config = dict(
    d_model=192,
    d_expert=144,
    balance_loss=0.0108,
    vocab_size=4651,
    norm='layernorm',
    norm_place='pre',
    positions='alibi',
    parallel_block=False,
    lr=0.00216,
    beta2=0.99,
    decay_fraction=1.0,
    decay_shape='linear',
    batch_tokens=[32768, 65536, 131072],
)
Below are experts of layer 5 (counted from 0) of a mixture-of-experts language model. Rows are named router (the router's row for the expert), down (a neuron's output weights, with its number) and show model dimensions 128-191. Each number is 128 + 24 x the weight over its row's rms, rounded and kept within 0 to 255. Numbers have three digits each.
After each expert's rows: a language model's description of what the expert responds to. This comes from a sample of Wikipedia text that the model never trained on.

# expert 9
router:136135096123164148131139103130106164121122086118103134177170082168131106124118133141094141133139125071169107114139095163115129167134108092155117092102118126090153142169126140187118138131111143
down0:122078128121042086122064157105151104111144149155143143115137150146083114098122120179129151151125150124114117142190134116180139117128159154112104119131134124106177095105118154149146114185124120
down1:127118150155110115152133125090164072135134113142136114149181132094125100131134131177075111105134111153107129102110123149100142165183133150151128110152076108168133124122115123121097099222157113
down2:125100128176125125130156115174110087136172161128125076130107140103116109072127120134101123103100106142155105124107109165133127113185138113104136128140133123196145140144146121148171148187118128
down3:138173133110112109126089148170125104092110091117079108187144129099120160144113158108140132149107153105106116110137124183122120129136150107163123098126087126092103110139080111128108149107126101
down4:152129165140152110109091128182132109177102130107182142178110111128149163120095139109141160141138129140134087083154162101144110119144150124138136141160143137121121157074114149148132084110135141
down5:078148126145139117101133115123139084162153156119151153149156090128107142133103137113145143130136118134143121104124138109142147119106160111143131135145059146150131097101093150141133155122178108
down6:149120123135139100143118112154078097114172113113118090119172109194118151130141105112130091172122126143119138167147136113096128119087110101129104144162145129127094123136154107106136146127154193
down7:114112115089107110101165106121098143167061142148122114151142146153147158127149127129107148102106123108146116130161102075148127108082080122162121131177157122094093117133130120115149136152152164
down8:111154115098145140137175073122153158171175111101134146128150151083137109119108161089081145132107118124161138152136118148090098123167156105166107108080128096140143176137081132138144163156104176
down9:157134136163109122140152110147151132132133091130140136117094127132141150098144118135155108125155133141134109084093098139109128100106104129144116107095132148137137086180165108121130104138131131
down10:150131142109126203083140107144158136125126098135137167120093109147138144075101130109125128104119108159153121129105116111106103160124082095139128115122108103148139146144129087134135141100093139
down11:157130119130122133139127097219114129140091098103148110125128114077117099114155160143095149119127124104155083112103173117168153137156098145152116126135097138115142082098086142151126124117115111
down12:102063126098172144109131171109129100187115120149132110128118122067128095163132161093112148154136172140153158129110157091089154177116129155150127089150141091112123144131115125115163163131148106
down13:135095111151138109137162106122113114113124115151113194158141156145128117153076075118105117150126117122179149132103141129123123080151170149152155116118114138110095132123128139111094141116138170
down14:127105162123116127144105131155131108116115112124151137106150084152154095149107121131095126108097105125120146073116167163128093139124137102182123125143109139127112157170141101135108150105151154
down15:186134158151117089107097103135179104114118152118150157091121098133138091146116113096125125119125122130167170177142141123146110108156136144164147108147133149150111127102146135114082142090186137
down16:145107165154151125107137114157158104135083128153152105139135111074124131135154116133104107123129120127105140147118142143176125129129150143110150155162093095170141121079101109150124093107183091
down17:163133096099128082118108155144141144147130129144135094096159128124089096103152124108134118172112172159174140151109117118132120135119081117122121128141152124165123129080124122160109108113138126
down18:129113107153171135137150167119142109140149166173125160154127148113131075120100136126130161171150133060128186120091114134132131152160127113128094134122095184144116122138146122137119119156162156
down19:111150088131134142143181135123130160118124127117146120145106128191095138137145117044117107114130133110151100131144154132138125087136153149114133149103126141143123147144136151125083131144092155
down20:114163148165122085109106120093084154140165142097119136132112102168099097112108104106126115166109131125145131156125135131111094150126131086078168126153126127164162151132112113152120098117132079
down21:106159130110128091104113148135101181149107154108153130111160148090135163093138124151165133106150167138135136182132112103128141137128121125152124181130104129124128082129133085102069117113118107
down22:137154124115131105097154149146147159122136137107135098168099096065135122172145151134137145061121119120129139180166147154115160113124135146105148122092143142135149113112143157081144160163099118
down23:161185097137120111130131117132116130117111109147126132185138108099149096104117157115153126151150149157120120155110158143107143124080126150135117141117078141153135119121149091137103115130157121
What it handles: Line breaks ending list items, table cell pipes and separator rows, and closing === of section headings.

# expert 20
router:182113167139120153110134140131132136147115095129118132125160099123136127135157145148125104110092145125148046093119111134143163172129078086152104113134128118136171126133067134187100158129136134
down8:105177150131104090128108120129155075137142109141102117122104130157097132149125164177174130134134138109091090152159117134097117130106087107135093093136119137128132140148131138129152148165127161
down9:157143154160149144091148131120159166148115160134150114122135072097145122151134045101099119121137163110183120144157114092111132116136134115146162128155124097127115158137118141172139098094133111
down10:118098097153123181107157119129167109128162119101140145144131128088123168132144152101151108130138115129084162127118180128139138169120144156097120121111132109115147078098131116131185127177131112
down11:137109139169116154116141167117123137132184137119123117113101121118180153091137131129149146134110159117103154139156143128112107100141140174088123144160135101129142151123150108140159106099107158
down12:105169193117077082107149154160121121148140102131152134182137104147127151098112111143128126169113133163128114113144092142126119120128132126160079156111119115119117140096156135099124145114101147
down13:099104141084162130158114151122112136147098132140111127110121124122128144098129110127158094117157123115136137101136146151113069133121091111085147155138127121100121101118117136140106119117088090
down14:149169139124114127139188142134108131160131107116111140145101137119082136123146137166135128149142126152114158143074118115121103120123123136146118137161138085119134104148143142106119125121128116
down15:117118162112118106099173162110105103146156167109111134101095155127077131092141147125143172132117172143106157130128162081096107152129112108133133086159108074122141120140120133143179134170083135
down16:117129141107107162144124129099145122107174097110159155092130115133120158106156163117146122137104127132135160116185134093151143168169087104112151097153122125132140126162123131105152118130177138
down17:077143188110116113122121120087106129153102111125077112069112134146133133132157105154157123126131141123132109120121111124147109087091093110156118097151124101139127154127117166135110124159121151
down18:113136116138073139137139082143115136129148168104152157085121138106138164133125117137095121145137149136103115087113099030130091134097211132145141137119159155129105126146145108113133112100137175
down19:142149159116108136077139185110135128138092105155150143146107145132162141145145155136135121141140099153124117137118156137159190143141153112168107127091114123105121117175121132134140125098144137
down20:143105068184163110155081143117147139161092138143108118141121131147149147137070162129122083135085061117117151119115137125134096181128137153104116101134183150112101128126106099129135142149110126
down21:145138116120164115086122143113113116151114141131098106092129115125111183134162086175163097154150140140151145123128107117154116094112113141122139115124171124140113091113136135122110096130144159
down22:078094144132084102142144120148147117160082107127103134123109102175147132122135101121129128164143153129130113133115115136138153120162086108125130124124111135111116143161109087152123124131158141
down23:144119141119111113141176152115167112118109156105095104112145169090091135121130117186106085189138129103130124175117099136137136107109185120111148161130114101120116088117119135129068130135103105
down24:135109193124139143123168152143129133151137158145121153126121128116074181114134137094120089152121129156135152139149133137125116116119178138157214155127150103125111149159120103121109128178129091
down25:193172138139111114120087082125145132137107148124189135138135135124129108106116095141135168148114137120116118148103123096086106115124145132159112129139129131134104181145133145121107164100114103
down26:134134120127128137149137130116072089101129121145171150109121127162063133098128177140108136115118112131119078148071101116087139133114130130114116134166104124168114182166136166093150075172102164
down27:136123094165114109136121118075160133179135152108146088145178158114125109146108124166151131145157136134101094135135137101078145152068131151107111110125108149136115101100129115106142111099120117
down28:151151119153128154155074128092150180103126152090138154100154136113127101132129119130132121085116152139108123137126122191090114115095105081120116122151128160132130125106131114123105157139171143
down29:099095144116157194132165159109128116203136143109136125109145128137129106091130112138119104117143136120139131138140154126116102124099146127079153108081163111123099119108156122129118175073145114
down30:131123092133132127124138093082144146071098162144182118150115131119121137143145098112138109143136113129100176195124087083128121126090149125099167155171133133066140100117129125142155117136143130
down31:125123112146129123139152143127145131150108128149147106152160104146131153126063129122128149079139125152140162143189162068128164088154130145168120143147168141092117098133133091129124124096139155
What it handles: Stems and starts of nouns about arts and work, like film, album, music, design, and pieces like art, writ, elect, offic.

# expert 17
router:154120101142120174129124090132099139127103123118103119145123120148118086112138139101136100115122149092129107119149120179130110141119119091124090083164069113116104163157130153173097135122110134
down0:134087120142079152088143077148094092078130121132105159146077176108122188115139132132126135165104148104099155136128099152146154117157144118151119124159123129087061106109113081149116077140094147
down1:088138045127102126144176149142146118154104126157128124107137144100145113123122142088125168142190115158138165136103096133131123118138145115114129148163137148142141140114116124129137088142159134
down2:175106103130112143118080149127086091124109159119104120171120131152135113135140131151149158129087129112126073121112127120159151140147146105144128167120153152153165152102115178124158158149155129
down3:120123108100088092137109140130167154195118116131120122167129140116132178134124152139157138139131125101162133099160114069146100080121118121114127158169152096122110104156113163137167136124133123
down4:140153110108107101137133124113096159097119108100150155128160125159085135166106091106160131142094132171130099109145123113134094147120072154094123130160128178173108106141139073115144114112141107
down5:105180136107113119106102104157123143161086113160127148151143164112151124112142097141123151138101106143139139139148161116137119145133083126112126180131124154113126102116181121142130146156150108
down6:138127122126101110147141119138152103127078116076119097151106124136113135110129111174155117130154126091161117144125128122092104117120106149120092110113137101141177147130105129105131118138120120
down7:117100093126127056123137148160155112129126103116124128136157151133138141157113159165172103127136129104129191148118150155192117139133132141132144103085147145118120178090139134132161074116155074
down8:128104124126118132153121148140140141117144158136120098157091147130115136105177125096109136166130121108150105181105164134077094119102118167143170160145168144133146096108166133131136160166137166
down9:118145096143129084085133146103138104144133131085156095082137126075123137150145168079128118153135085121101148135123143124137114110147149172142130125135187101141164120128164137120169128101129129
down10:180145097117119083138100132190145134095120102148092124128102128143128101160142119120122125115087086080106160125117132125127154112197114118170144111140137129138162138182118156141114114154104121
down11:158174178125131138112118139106156141152158079135139117136102149154126101103119127130121098153093118096144190136125142147135119124118161112134124109117084120152097099149127127148134119112142133
down12:120161102136122150141123122112108133100109180146130139132130106180105096130149118116099119112121141099120145107130155117103092124152125119101127131108124134122134133143081131117156099114168187
down13:160154134121127098167121155151121137138142158111103166088105151130080164156132123111123107125091141122111156132139094149120116138155141107136146113138109107123142159152149117131116055129158144
down14:142114078104132151137140081145095133099140143114163140096179141142153162118111168101126117131117119101136129132109146092120136192164097153121084117121156151117137116160112114139151166088144134
down15:122115118135117090137134134106139134093138103121113142147112153117164119128119150179184134135127095147133145132115151115147089161174129091148108097092094139134150116149123153111127143107114158
down16:135112122150116141113125152134131148130147179137109154130103088100139157120126140120130143102134096184133131102128113175134145139122130143128121133108125099156132109145047169146082138193175126
down17:132139157206121126131140108120135108107110107114129162056167094134100159151126142139176089079123129141153163152094105115130108107144103126117108150131122118134119122122087130121134121154155154
down18:107119129115147101128089112136147114124128126112136138104140135109113094150132121147140078150095163046134150166163136136157139114109092132161121115125125148126185113137117138130084120139139097
down19:141105118125094156127135151119131102135164107128091116078158122082115122139144144104084098129103116128128115170134167175150141069127123134101131093119111159138129172113090108124107135144150143
down20:133107126073140118146113113121138159143107110113108110133123091109141090118121124114156134154128173156180140127136123148152137117149099095164096110057141123142138127126143105146120084144135099
down21:173106173120124115090131103165074081133141169096128129131115123159117107123132095098139117116123137122122068159150120107129135120112132145149168130152120134123114117115079125107096100142113136
down22:111149148144120131119104146104157122127155170111192154112112131190116090111181109110143090134191101143118138156103127120117118147104141119093099128152110166122127139122135114128183086087153151
down23:125069124146105122122151102156109137105143164133078117153148148137147132136143124111106139134100129140117109157110147102118139156072122132114135159173131109133099108083146127146150151175103133
What it handles: Table-cell pipes and dashes in score tables, plus early syllables inside words such as ar in Naparima, u in continuous, sp.

# expert 7
router:139141100148122132122134092161100141150131108133111148166161127154162163137151111152095120152126173115114075110112113136104135136146078119129127129160123132109170163149125126180070107127084115
down106:122106118110121138104164083153146139132153121068125117125086067134115099122079116111111148120122119149128073113130116140111124148110109165111132160111140124119151128133152155150097146139163148
down107:099100141138133150157152150135145160119120125071118114106096145087116121122132154127095138105154110153139145111135153146152131142088145132135132180083170127139115107104131143134123120126112120
down108:100093096143137146152101157134138173155106134141165150116135115111115187100089135138165117146066129134144100132109108102163124160141129157111137112131093143079153127147119136121141127145129159
down109:134137149142113131133149116155172116113121124137110118149096138099123120119165157158136108118126069122118142179087103072161131166139155106158119134118119134072185112137146105090117142149128075
down110:173172108133131155142117148140168153135130107129127155108180145124130086131094087142138096133130157132164099132118122146137174073130153113092088116115090111091097110105133159143164122086147098
down111:100123152117108157113100111109126117109067162110152149122131126106165118112069072130142132165147152088117137146121140148111144127134083126117104129160134114103123157124118098185114151131143108
down112:115151144120114113135109119145110115157108132095136126157110134146156108135114084156149149122115128146126130138129106105088098152175113146135136139179149089092163119091143180153082112121132131
down113:127158103121133141119096132134156143108111136127116102153147142124113150094119128098141064096112106090150149162149145118127161088108146116114125145125135124114102158107101144114120147164131093
down114:182137116153158093116112108107165128107098105143106158129139152119167111177104108129137188135113177145132132104108112091135118139113159142103162131158124148133123102148124110111082123108144141
down115:133122111154131128146125107121160142165094140132147123182130150140114125111113126150099165113144174091130154117107135115134102118169121172133138129134141114136157134133135149191137144167093128
down116:086098140140121148127132163134133145134110146162113132135150123141155136163149110140136147131085104143118178128089106111148105111122123143156160144066099128151132134104138096100117143148148121
down117:127118126152126094105107102129101146147145128141125121108128155160083119129086061154141159126110127122100142125127079135156122119127136130153093130096111138142110108123103183110111135114099116
down118:150124141129142113139130118193094092151126149110101123110154139130114133139143158136133077120111095115112128125100128105105143142102141112146107165100145114106098155153090140138116104125090105
down119:087078151121176127103134147112138155131133163129125126161144135077150152140117095147128143162126118135082158123129136096150156115134158096106136155126146130166086142102110118140138113157131170
down120:117151129107098126123149107115146143081115115115160108118146129150073112106122122128111129135047130149118116168140124121125132105119109163156171152151152128114119112137126133103133074143159138
down121:103128126102138130140174126149123107145122144124118130082107136153141178148134185064148111140181143138100172099151152113149146159065147130131128086148159128086088128126125125118151130104161157
down122:130103118111115130147131130123120150128149158166156119128077125114120124123121134075103140157161115122153086150103153167111119108103136163107126154139152155110125093112106108097137129096159122
down123:074146104156138165120083087070117127126195131109111116111123158144134119146168136077145107136108157124133085127165168150119113138111132121109153175147141120129119154128073129113154123145145153
down124:130157144111117114118156084143133139150182127128115069076124113145143130109158164146166129151132149157104103115101132161101099102139139079141133133186133166117125146104134122116087136171099134
down125:141171176142117131156123102168144138126122095189136149130108132155158147083077151099109154140130153167126121117133119107195131137155101121127120125121173083135108125147141138132094171133102113
down126:151130135101125145112139137111094134086133151098109145113113099136128117172153189119117104126126116116115156146104137157114129132140136136142078111102131147099130171138169159090122149104130154
down127:099113151143107111137096102137140192107122094103112111112131150103172082165150141099136113154121145120115128118113127126146062114157145119125152147115152110123112116109140100097125154135129145
down128:135180131090145127128100139139122118158101083139134108114124127138139094118135143119143134115104062122132092133103148188166111126137132135153111144115083159174112159137107137134166132100117115
down129:123159181157148125150132120140108084138164146190080173133154131114122125145131105141132138087131145081138101134106100141130146100085109122128124083157126124113138101106133168113146112116115140
What it handles: Word-initial pieces or whole common nouns and adjectives after a or the, e.g. village, small, prov, qu, break(fast), sim(ple), national.

# expert 24
router:118115104147140171111151142114086120158108122131116096142177095145144113123121131134087144085144157116153139142189132135139147139129092135183134105119094128123122146138143124166124124142101152
down0:078147116124107122121133128105104142141152121087120142147140114083161125131112150125106138100138136153150127145187140152165147126155155144101134107130178096118142090123087082141120110144139177
down1:125140166113136112147099105137159122130123082104109151112164151102123112146142117118167097104135160142149072101121137103157110134122110137121141111118146102158120118124110144086148096131092099
down2:159073161087099145131133109107134132146164135111124122093118158129124104108154123142168128143103105078115110117115082119091119115145155127166131129147162069119098133151134139133111143130145141
down3:141153177104131080137115121147176083109182159118129116136142119145104145153154114147119100116106161125077128135096121083127154101056125155148127137126124125102140178103121160146154065159150176
down4:106124138129137115146110121087155116137134099111112129167117175096101121158117142092080110114109117125125158146119124100152159092139157175157130128141122102119130154142136165099152117142091155
down5:154155129122096101092116126137116096158158106164139130112141106162122150164125121126139166113126122124136141133109198116111138103136140097116119134164116144153126098121081170174150114131174155
down6:126116087136137123128111112125136132132125153183115130118098143099137119155087141154142131181150170110123188126131091186095062139155180103124103154151094158135093109128133147136141137128136132
down7:124154126126110098177154115125138128103161112171066157133153136142136130136129168157123126067081132067097182130108101164149080123130139150149151122154140102136134144142170113160127074159135124
down8:090136125141129137138153101093080147144159145104161142122141100156128111133138133117141137112107140163138170094140128134098117125130104143131075120153141127133121087113111135121161112138142144
down9:098127103103125111130129125147147161119126108125149093141099117102136122126139082120153130159165155165149138148143150089111128131136108149145142161147139143093068118067114133103147136159103141
down10:125133126127168151106106141086088181165139177130170096139147126150156119115145116142101115179123157125130129139156147088118101115116128103125093148130146145184165100098113104119154110111153105
down11:119105169086112084135090123136143114136148109159125116176145138149148117143155133135115109148090143104110192142109129082137129134142138153167130135095125094064144165163104117129145119091132122
down12:109141153087116152107136149118095098111140147144140110160153143129156095138124158102115126123096179126151135137128150122139133085116175135096117073137145094132144095116142171136131062109086158
down13:132181141150150085123101124136144133121118101197128138113115137130151071144135084126106104163134140135099164126107135083127110130112139130120111119161144130158149140144121138085111111145111118
down14:076138158163150107133138118128130148110094108136152109129124139165106157149101121125130137090106088149136110114155139121135106133121110092110115166125167112148122095118124134110118146130124090
down15:120128090114157149105112143150144140117144134196144164103076114168131131110140110134145139180105106107120141123114159128161112153127116125118140135135141157130055098140131106161127147125145125
down16:096134092134128095135149145149125108094124073055121167136157133147107164134119131135111144152134140138146111156135084133151165094140121143133120106137140132163139143165112147084138097102119112
down17:141141128103086145122100137081113122143092128143118114161130101114176140148127160157137112135153117119112116128142107131162120125155193155137099147120148113095154114145114099147154111117103158
down18:110163114129089105142166123123135082187151179105107127128138154096110148156155159177154141092115153150093139167116122134100153126109123157094104125145155088164100132128133133131148123082155133
down19:118155150088174161121173154131131109125132097136145158142124128114087121105141143108095110140151091172104114098131122118158155127134107126052141127170101110130131157106079146066139121137135122
down20:130112084165128076168152126130116120145149120134174172078146119113132095102138138139116155112099108064133157119087157126132128102131113131085170139145138137141145127133117138138123161122135116
down21:120097112152098140091096088113128115130133063136157140112101098154096135150115110114113140108118121194130154151162162131143130135151135130137137112156130132096116092115126122087100125113128131
down22:151163136195126150125095108117158117119150124105186144126164172124111094100110145127129153079123131111155092109124126094133163129116107144127134114186130117082086094153132156121121107174159115
down23:123121103154110106127100096155139095137128150130123151146154139119109120133133163167138123120153079147124136138149105145084126128109100142091153119191134126106110080162120107135113170156116119
What it handles: Commas, prepositions and auxiliaries after nouns or participles in prose, such as to, of, in, and, was, were, are.

# expert 16
router:105122132146157157099135092138113123132110143118104112107179136141116130109157126128098084114115117125109090095131119171148140127131097095138130118134103123147146161101152132148129114152118136
down0:171108085099140134126119113141100145121152149099137119156126106154085151115116128129123102112127175111123146159122097155124075146143108128133112138157160146139099093107126157132136152125144138
down1:086115138077154130142118176147108111174142135141129160137118120108123154114100114140130088147157161125139146125164156123119129202147130135120125116142144144151140122069135110121138190116172136
down2:140158110114124120153088133125141141136122136107079131167111147154136125113120117161134128117127118092140102101142122143117123154127126114116114128113146091072078115140149127119132147099127145
down3:080107115119128123077105096108116156133142149117109133102159089174137140133145122151142109093127128149111056180151150142106088136118117075088182120120125132146100114126149146153145162126087142
down4:118138105122141146107143129118127142130107132147140169077165123152159154154110128145125117141145095119117115143134134098125136095198127147171104149083115078123107127149169104118150104121153113
down5:149134154090167139108101161090150182152109112150136118093174117114162116141085122108109143099132114143132103112119105147101118126168156109138145134063148116125101116125150090086109170098140134
down6:074143101111099100142120169134138149122160078132062130126092154123116163118090140163112136154139102121149171142093103139109126141153137190144151128117106117147173084130176136098122119118138105
down7:112104129128091120134119125112142142108118115157163136114138141130132105098142115175151135148101140122138220103145133118111125122136118133095142161103136127134166135077126094149125132130158180
down8:154163130138112130160110180106112152129114132121169131101152138150137113148131149113126134140154115105140096126138179119142143142162140130136156136151114110142125135108128153124090123152184135
down9:145097142148128118123117174152149111135137121111105149100163119163087174106172137084122156107131136111141154112093070057113123158134102176147153135140139146128129152135154130138128124112102134
down10:134177141144098108151128120105120133112103124124098098123128138098167122096128171142152139119156185142158157132162131165118131100117150111122154123122127122153138090154142117149171117157173110
down11:118118112125137131126137131125140147115146129158136181109117142139143074079171127130194121146132122139098112084131160118102156106161155076141069142122083124128169156123109098140118087110123121
down12:095153115103111096114179134135137147124141176108085118134085145146105167132097142110124126129146131150149130150158138139158150122131117144113112127101118114165102106176130143144151096101114127
down13:113139147153136103119138108124130144091117076155141156117127131101133124128093112171136147118143134146122173155092149185127154166173103122128103075126126148140111105142151139109109143119131123
down14:136137148113166107139131143124108111140163125104133159148097165107130108119115111170153128118175128111125129102170122114154125133117156106145097140132120116095100141135150131164143123110146127
down15:130112126127107139126080113146139110152101109145145097136136121146117129129130150107099138129089085132137107126122098121095142155139120128092105102152132107170154133144127135107124175149099127
down16:114125125168154122112157116130147174149106128143132107150098144121121119124123123148128135186085156136132129116172152150155147138139063131126090081105108147107083146130127184119168133143131102
down17:172146159154127141173087141160153116124138157097122090158120137135122149128155159113126075106118091123162162127156117086154123083154144164173093138110128159153163086135128148088140116078154121
down18:145148137107112128153162164113138107065126073117144095110101140131126129118140128149122175123115152154084131103087115117113139147130146165103120109155090149137161136133085114118128113155098129
down19:157168151142142137123135127116133142096130132120158101155066173112141125142096134097039116122134136121127165136070148086134142095102116128112124105132124114148091104131123146151086131120136120
down20:105095121126110151149140112135115147147094134119104130128143110111130097134150133124150096135153160112125167066139115123175162130109101189129096092122119115156183089185104134084121115102134080
down21:116128154097106095082107116217113117148146162130134151119097139152147159194138138153100109137137093122146153133177114104134158134136164165139131137142115149143125126140125106100131114108104169
down22:114125114117085079122134127150130112149107116165089122151167136085117158126125135108127070105155104101148137163148175173088165116123114100153157138114142121085117147090143095160112191086145092
down23:122170144097158148131127106144122122112128109147108159103105114101135118100143137133125150111138108109139165111125146140166141100149123164131125156134134129168126181126113082159097111153096133
What it handles: Short opening pieces of words, mostly consonants like p, t, c, b, or per, dep, sub, in names and rare words: Per-cy, t-ropical.

# expert 26
router:134104129147124141105116146138107175143139139127126150152150120104153116142134171079117141114123137139135091085177133105117148154137078132162128109132110098114137155155155150135149158147131152
down0:132089117138118160130121125122117141114130091151118140184147118064127114146143126149129161137122105141146062131132144121125125098111144100138115129157159145154141112140160118103155102153103129
down1:103134125124151095144116125158086171134124103162143123164135123115099128124088128082121114115148149125187129106102166133141115119165141109165155100112143113096123153087109151052121163131086119
down2:093093122121160145156150134081130187159138138130146141110133120111127164121078115089143113142131130166135125088157095146100149111142135142138162081099088103147103120117097123120145137126151139
down3:108099107142104168130132100125160149122161116169113168101103105114122155125165168073133138133130132139123127106180113152098098164144100103150150092107160136140144093146129200106116145165152121
down4:137110116144154115100152113106110093131135127122131126148112169108132100169092129152176126127076118145125116120128144141108130102169179147101139095162080166153091142131135157122099141090117095
down5:112113123083125177141107128140134143093095141153134104129091144175115132120122108137127128112159182124145123113141109154129129119114186140152154118131142120133096125111111135161137177133099135
down6:095137141109141159107118099100118133108134131138118177127062123122116117182163120154111141172108102113154088154107147115109103110091113142167102142127107145154161131156140124124166121126115168
down7:144138152119138104154153095102114128107069113141167103116077100127112146118146142143198142144160121107134106135118105128144110108124149163111131097153137110119137149081121096073143085123137092
down8:152158161137101124140116083119131119131142118121120127113119129157156123138153111132140132138125155126137122129057161121140097115106138102145118126160140161159099096095118097128104131116104147
down9:129152132098138128107109147166131167131113183144124170106140147121122089097076107102106129138155109134133115127113179108104109154135120116116117085103116130117134116116139091099182097168100128
down10:122129114140088135124171083158127191142086139111129158129128163085156135112132142100119125116124138134110138092111169153165151132149151159142119135110094151129077073105117182098117102109076156
down11:145157141119077128095102139141139169168094165091152138149107141140115153126147179128102124172108144126090079132169146165127125135131115120122123149149138128140061094119148118094094127101114192
down12:095094076079158125136100097135140123130085132156108116190137120154126115114094104104163138114160126130105089073149118133118134131151151137105087110165133120131154135152107155099133111156128106
down13:134150112141135121143118128120187138123102101127169130084110213152125149111169144115115126129118153138144196123149091124088174134081136133139114110167137111141129104118139130134156141115120128
down14:139144121138110149116130139164082154169096146118162140102111121142119118124116128077124130100147113164139116074156144164107146124151115155136101107124146113119143121166064115144077141137095127
down15:177141093099113121148070087188135144153118114075161086126143133151125114128167083162120135132114130105112089101114097142139109167102122095124115143156168110137153160120082118119142115138123130
down16:125103155135125149159126152136151127183120102130088138117141058088121151181117114143103138102147135186129114150102137106134143124149119133145155127097135154127136105148088143061115078121127146
down17:121162142120149151154142084166080127129107112072122103118122115157102139123125135102137109123132108115110097092161134099164130117146106106150180151105133149072118116120103129099151138123102109
down18:102110115141102121132136198122115168107139104099160125152176117111136155144141109082091130151142138101153114109140109122095099155125157110152114114084122114107169110132100131161147102087142089
down19:129135131106132128174086131111158124132142159130149137176116148169091123097126180159116138115181158077141124145140133136116118154152114137175140101131107118119097119132125122167105087062121113
down20:088128118136165110150163137155162084155135106151136099161125153128125077139088119153134126132135105115121127151089115111095122116130104154100140143115170152140113142154163127145126088120088138
down21:136097126163122115146174114139177122134120123125126133118120124135130106138113156136146126106107202172138126141101118146102140157130150125129125126114125099062170098123099097064132105136155126
down22:147163113146112099120150110079131095113158128142147095131111140138126108135117173165145111096142134094105108158127115125136159102115120162143097113150155151105152126128130139131100112111110091
down23:084123110150127132123105158103142138122159154087051099115111131140049136159117139161131124140094162121121129140146198142157075117129111105158118107114138114117123146101129108144143128134130129
What it handles: Month names and spaces just before a number, as in In September 2014, On April 25, plus table-cell pipes before numbers.

# expert 4
router:144146122143161160118125115144127119143110160112118141187183113119132101115166147123126062103121121072153090114134139158145124163139088158133146125126154104128148120117144121144082135131109124
down0:126113080157099117099127109127139146149113143091122136165152091091129140108139151133121155120107140127106131128096126122128144120153132130132145185165114144060125145140138124133160108086131087
down1:154130179143133163121131113165138147107138115123111175110122136125162120127146110186132127144142111152125115096045124136088105167127131081145133151131113103107112154146121172095148152160109128
down2:145106152085127132094170067071140150104166130126099111087149171074109136122139140124123108147122135199127122180181132134115115115110158118171134115131128093118099093144113127110120156130169128
down3:126088121104122084140159181126092111164125113138120092073182128116141149126153100131113098114148154129145166153149114105110154147136147162068147113111109105141125118129131130162086167079140145
down4:120122115112109178098123083106080113148145167133139131138113126141097132144119081089090112135103140108110102154113115128128111112153129124136150129195090138109108102097097159135167106213132111
down5:145155158115096134134063115116142152111132130084126117111137103115129114131124131141151159137127093108157111098196145125128119149119136113133089120127182142119114113125094162141133153108134126
down6:136139138119152107116131152102141085120098149127114105116091167117113130153112115119096122108164165179144098145120136107101112146114116115127137138134141114103154126135088159078100133168140144
down7:102127145086123094118122150130104161114140138174150077109107105106120148161144120167172108110168135139154184148119149171120124085131152139098133138117115162176115080124127092148085099116129141
down8:095149108118132120127152137187118107114140143122108102093124113093125146139114113099166190120086145143141068134158128149105117148106085100139089102120107126163158093148138141141126130143139117
down9:150185124123096130137082115149101106133159102187100133108125098095151162119093117105124149112151139140111121117142091138128153131146147174090122081124132124117134141140098107139102156150106136
down10:141110166102108116159131162121138084142151111090107124123103134164101127083100121181135152081176127115144113102127152148144172158141097109175127122152095125116184097136151116120133101169125163
down11:147117151103114170131136130151153113133177142121124133152131101158119139098116151142150131143135122143152112119156085144093144132111107101099111110094147154137108182097094106097151133182153115
down12:120124125109131123111151152116098119157142157137132137147137136101134103090179120157110118132118107143111180104123124121121154121127126134100115134140181129174102107135131107110161112131152121
down13:131158098136113129141130166139131100098174114130108112123101163178141141133108158128106141089118138122098117106140114113096169143118119176092117107105070145113170172149086145153164125101086130
down14:116116112147140160056125087151117116132120141146121129145112127162123157131110099129136148133114105124151192138104147083113140151148106139166119120104127167129158092138100156139158166119143153
down15:129146141118136145155103128102118120114117100122122136154166129105146104111156173108106181108124108076129128158094160118143081127148158096153142111129118113124119117108116121162121125134107163
down16:155166128160114122102130117190139107149155113070091150131143147117139132149142119097119108124183137154118097139151132133159069114117108120131128109161133151144119082117133134107127080131119129
down17:124100099110107112120141129119105087125110113149133131140121129150166108157116131123132122117142148093131145147128080070102161137116116127091127134129123153105173137114094118171115149173123146
down18:103086130140113166129069148098112100124190129134147092121152137153113111081136120163100132181117151111144125115127125088115106119102161151181110147111162114139110151125137111149121138140182115
down19:148130138120117150123113133138143146133122129155125120101135150161128139160165111155154104135100151082141129131113106081153176119122138094099108144117098086154142092163099137145127106133167126
down20:115125134117151131144112119160138129141142125171093102118122098159116135130140065136113126163139141124138097112120148111075149068119123151148133118149108118144132131137134112147144114166123100
down21:141152133114130154146127145109126132119147127148128142093149079091119163123152139115099145132122160141106144133105097115112106090136097118128116134120140093162121139140112140127124101106175140
down22:140138093126112139174109161105136122105120101121128121117110129057070120149132131092159132140130141162134146130148139135145145131132110136128137140112096129144102112132135098121124118112118189
down23:092136117165175118095125102154128099127126085094097151145141125137144118154151107146160128127131091156095095078119109130129148129130141098118114135136123116102132195134093175110143103159073131
What it handles: Word-final suffixes forming plurals or agent nouns, such as ers, ors, ans, ies, ts, in Co-aches, Spart-ans, Dr-ivers, Mon-ks.